{"vocab_size": 6482, "norm_eps": 1e-06, "beta1": 0.95, "grad_clip": 2.0}
Below are experts of layer 7 (counted from 0) of a mixture-of-experts language model. Rows are named router (the router's row for the expert), gate (a neuron's input weights, with its number), up (a neuron's input weights, with its number), down (a neuron's output weights, with its number) and show model dimensions 0-159. Each number is 500 + 50 x the weight over its row's rms, rounded and kept within 0 to 999. Numbers have three digits each.
After each expert's rows: "mostly gets" lists some tokens that are sent to it at least half of the time. This comes from a sample of Wikipedia text that the model never trained on.

# expert 1
router:465486546424483442456442514548448522493534545495500503629541517497482493493536523599473549355480457447539467496510541519549492496538522528525503458518475453500567421498517500513567446496482472659492526416468372472467447510493473458436528508419518485581560441417434527426497455437534505542472557424442472471474487602519460462490481546477587444592466456540531516563480393498574569441466457510475456519579527504493440458514558559531484513548515518473524597539440604527434566517559603
gate6:430509530450492469459504441443543466525532531524500541582541525662520572560511505512543460529431430427448440530465492501450537385387480501469556424537508561481545489555462537535511476447444559469402468526581456496604531508490538534509373447441475533450429460440487544473545491428578524499379506511394513470493545599444474482512459472479557483556510498476483533526497559448498490612390501454574367489506582451477521505501543492500546553498501487483471443492509420465511483561513545
up6:471579513445460429556520416502472489449495555451427571457474514502583397375451518542399636462481601586410533489590554496516519413458458523504488547478392507482513451585489485429471541509484414509482430461469533485546566546509588498537472502508521418482602584488486537478490570473497606466547435517572503525625483509543451453452469508582515511471509530502427518495462553530487555434534473510463571497506517468573576540413521546449521465526480515541490504453484510586479467532530507
down6:581486588584533437537542500501451531499512500500491515512512502598568541495483400452397434388463447442459575506443508557529415514509463508569448448517410557466487580500476427444428497469524553567538423531431506604526499464509473471498575463488525464505511513502444512445497501480588553530550589458613509552575498482384519562476433363450507515506571476547472504520512480535424443523497551486484515508488451463502548508507531430524502472496600495529591551543561541414488433591565450
mostly gets: " K", " H", " Y", " J", " Z", " Al"

# expert 5
router:537551506435603497530548482572570512471469540470493536510467512439485490584488501450531577505563468534480462466397492449455540521431540397584412489431482475470433493589497543514445503534459511499455462526578575551518561586586535498565481445581424528496422505578539487529519500507472453458410396543515413477557467479435497441454531508577453503437477595532441460416330508579451480485524501502508429489438449506469543451518570546475576430515532514565453492543531491501521425541522456
gate3:546539506429564418543373494545511505489444513464513501554448499411496428446550432518511517600564536495527537547507513510444503439423510424488497534519463491453458545505532508593590412501463444511500464425560534593464559491532519581539497519463488486540539427451452494542541452513583444393511417460626556445568494453459528478430597403514473461512557454469498476450374512581456449553551425526591501451495466534477522509495476473527481533505525373438505493506580483478505471522571441
up3:501412514429485461532485512540481478476514487562488507499448559460511486392467383507479459606507513553486409488521514549542568441472562392544594521430456560586501527436504521574482446537484447518446524522547510450518562512496498570491467418585522506565574555515480507584445400426506494487531330537485489472541497520513440531390511577487466436526504529519559497463471538607420470486533553492581556480545431482573558526522481511451477614471539452542518457426535532488529559417493466
down3:513610461451498555452523550500367458487535495475523498533622503491523488563530439439530475466558497567440533537602438437444484469580606530491458424461479548429534573507471379463541447558432508390449466485550517570527536573555489515456545523581551451546526571452436505548489531481514527501497485609443545519455450506485543450476460435481544461559462435405479478465421435427494431490546539530521477518446410463597459496406521464510550502451510527505511436503501576431527559531517483
mostly gets: " air", "act", " public", " design", "ident", "ment"

# expert 3
router:489469503576474526492476492472551543482491444416426505439519464496573455439547457540575468534453482603523520475536462560533523562473469456504579407545487467517537561515517463514431535475579585427423496581532482458504476460499472434506542543462555503475548508494537449521432594476492502463596521492520603544480465459531402561619480460379568539514527435471529552527515564466422471495542544519457458392472470547481622511471441487484569607539450471441460493455512495440618582536409510
gate14:462550439460546487495484432457518458487450564527580532403533596486393552332482478392476420545528448580411454443505499509559475454494444416501469519534500504471477486481433436495440526523502504545497468471460501505447410484422475519499529487477552504481483440453477464411480507371538567503565449445504618561536571434535409500473502511457499495432535494454506436550522460457427496516498532462519428371495532506492509502565546559461525529405510509466389509458477513440486456439483592
up14:560525464428445465464493419474520489452366546547581478413535418462493468460464557470513465457612568611455450504564484577488538540399490470533499483540507502529429475549517505478542490472479448551508453519440432461479486442481633482479523506540473507506493497463462537455531490429419461500494558445453551520491438483516424486495511456469503416421507446498530408544490436549496402516431539499400413434501504525507624469542585542413523576496504593470473471466536555483428449479604545
down14:477471448503558461574475564442513499630500486479494531474420550461481472513482514555544560521556447489454548564466543555394583474419493518429465456476539452524535498480485436481494461516542486597531501620420559549446458439525474606494550534557477527480504491433426461404505500555543568510515607432461491501440584587411533550437532511524512492612479527486572506475507486461481581484519414540428504489565437407515414504543516515548579485450526529463511563449543593428475431511444534
mostly gets: " League", " |", " Cup", " Party", " USA", " —;"

# expert 0
router:535524513510445513517557460436515401486494474533502535478479537537448655483485590531509422613496617479478542533436520459526429504546515567494486548505577470515477486450471509532527489622472465438559540546423435508484586398470459455508458564507395510404528509508439499529629556535547521502426468558550437472500564475516582412398481472480468513545495487530519535544546524493527488512529505504454567622457405481501452514546483455504434521481520489509524380429399510531481434503477542
gate28:404534491509616439442486535466547535491529503566571612528592496482549532523468513525534525524526489437578398542410547444517508446569440551462558487510551560550454469486440550482524391538414528475443498535483434458551497546494510514461533380453465511569544552519459464491579461499525442439542514404513512476537505508410545443483509560497467496425492578496535497541580513508619633517483402445571454475513514490578473514530460465557566415458595457559465549489464456485446511511532465
up28:518474397401532538463509451523387530521525548524449506488468562553472549521443526467514474466533523519575464529425537506456570557510614509498488519486454488462494559532440519547399470497462450469544498511408527530551470510351468506464477536519421468620531544452494629469559526506472438571487492487511454510519430480459465473520583468540447479510597596475459473500542460468440543478593483559516520550418531601532408468579510461625468398484470547566501463424486505446495483476460568
down28:481505564613552517459503468445610432564449411542504491545519469467517541511496401506412509560483485456577518504522456579519437514478404491507499483501652621530456437448527512456448467460493514562501488426529486467512519540538438502519466480474502513550564464553568385492462446410503466435599451509434536447413490477461513492507488567531484602525427481493506561498552537601439349428423512447518522487507564435576501444514472479424523563509537524455457515521492557543520532481538512
mostly gets: " are", " its", " has", " is", " as", " that"

# expert 4
router:460474505497546509503474622484510553566522506568519414549523471549524493538499468468451566576439531440532562449544457543437453452484477535535592571512455601568507486442529471471500575463496420521522515480597516508538495559447546594432520488551581481588485488543547486543437480600523520546601505495446506585540483578517414524524533541486503564457480531415470470495509509476499473613530455515512526537497603434483547548460516466481319463502486528444576561556525422494518521450557383
gate31:361514462529510483520528439590527514524556416542552447447424496414511551577480592490432532513517480436424491525465566547559468454594467500382456460482520495582594482503456593470515524523496428469526608496530436467463537548539601524518478465493549534480481567441490567396504496508564458552591469520494533542538428584457448383523539478583551476442511487499419442521552515454488554563465445503533410398411508430497475504484515512534458505556469483492560479517599505523484499505502502
up31:479522516462530529449447530467445464487551549506415440556500439411562488563481549487489485528456525534547551557500546545442462437482477522579452405503545386606488478435490608465485464570499577513518533520471540354535515559539485528581552374484505529452488578468465475576456492493507469517544493442535503583511490569535461531536531452546498501431504452502438637549476478399477496370523558459495515534474493491459445467500550604490475505523444530452370537569489554497541450451554540
down31:549527502608489508460450457465499553451437475456517503469461463499518541567472509422448558420431494477499475518454501547564560536473575521504499500475430527461436507514566518420465452419450535469425471503519518487419507411552536530562515521531529604592588512524491498440498504436430459488532509465364516481432419428472633545543468580389465505388499481486462422464525495509515460446450508486500450458504567496543542500471511528532535503449498580570585453401517530351526489420487573
mostly gets: " ", " (", "°", "(", " there", "^{"

# expert 2
router:514474434597493492489494436539411512501521510547550483415453489509511470475471459447444454449557359497475464545523525497505560475557503523381475570493518569442502489522472513430549480425487530585548435477367596554518456500503524547564480432482535503479480525452497546415406448490450514457463532461512520465460528451466614569572499531541451451487555421502513493496560535514531521440399522446557591482519556508572398533472383524514536476384509452565492485447610481502414455466471494
gate31:582463407581608469515411488543538548494512482536473451491505455523500421517578506489443429553485547464536493588489429486380531547459476538558534467478489472494470554454484458480458530471506543559485559490399523441549522552470502501543409537524513424537531546530397502423503581562465417462494465460487548523531506491466462554572489505492525508576567531452478513541503491514479574435472442474554480474514511655387481523602414435569409494531571468598540530478497432508404402475486523
up31:520442443495557496419511492490446472507564539523512531481493523449577532484443579504532468560492455491460569489545518501395536381527577470469494513527527543412459628511472534406469488508444507468514481518491466504457374458477572553451528418517581570511533462493490507580452475566450518520407511498483485494426541421395555545511483539519528546515634429481535470495476527524529402474476509420475609491517445468480481456460435494467495526518461576407421465439478500567555574652455497
down31:511519506455502538577518499436453446580491614422492498446501485499502526491504419439528486527560468494562471503501513430496523471528477464456472524530540535487483432510500565513489448494549535439421530522534435484399580441509459559563480452548610483443429468540569519488541502490540542712476466599485537493552385515446558465498550471395478487531414372429476486458467512436561450560516494494463514482605491419483508513481457491449505494494504618498425571518490587522514518486578553
mostly gets: "9", " years", " Robert", " century", " att", " Charles"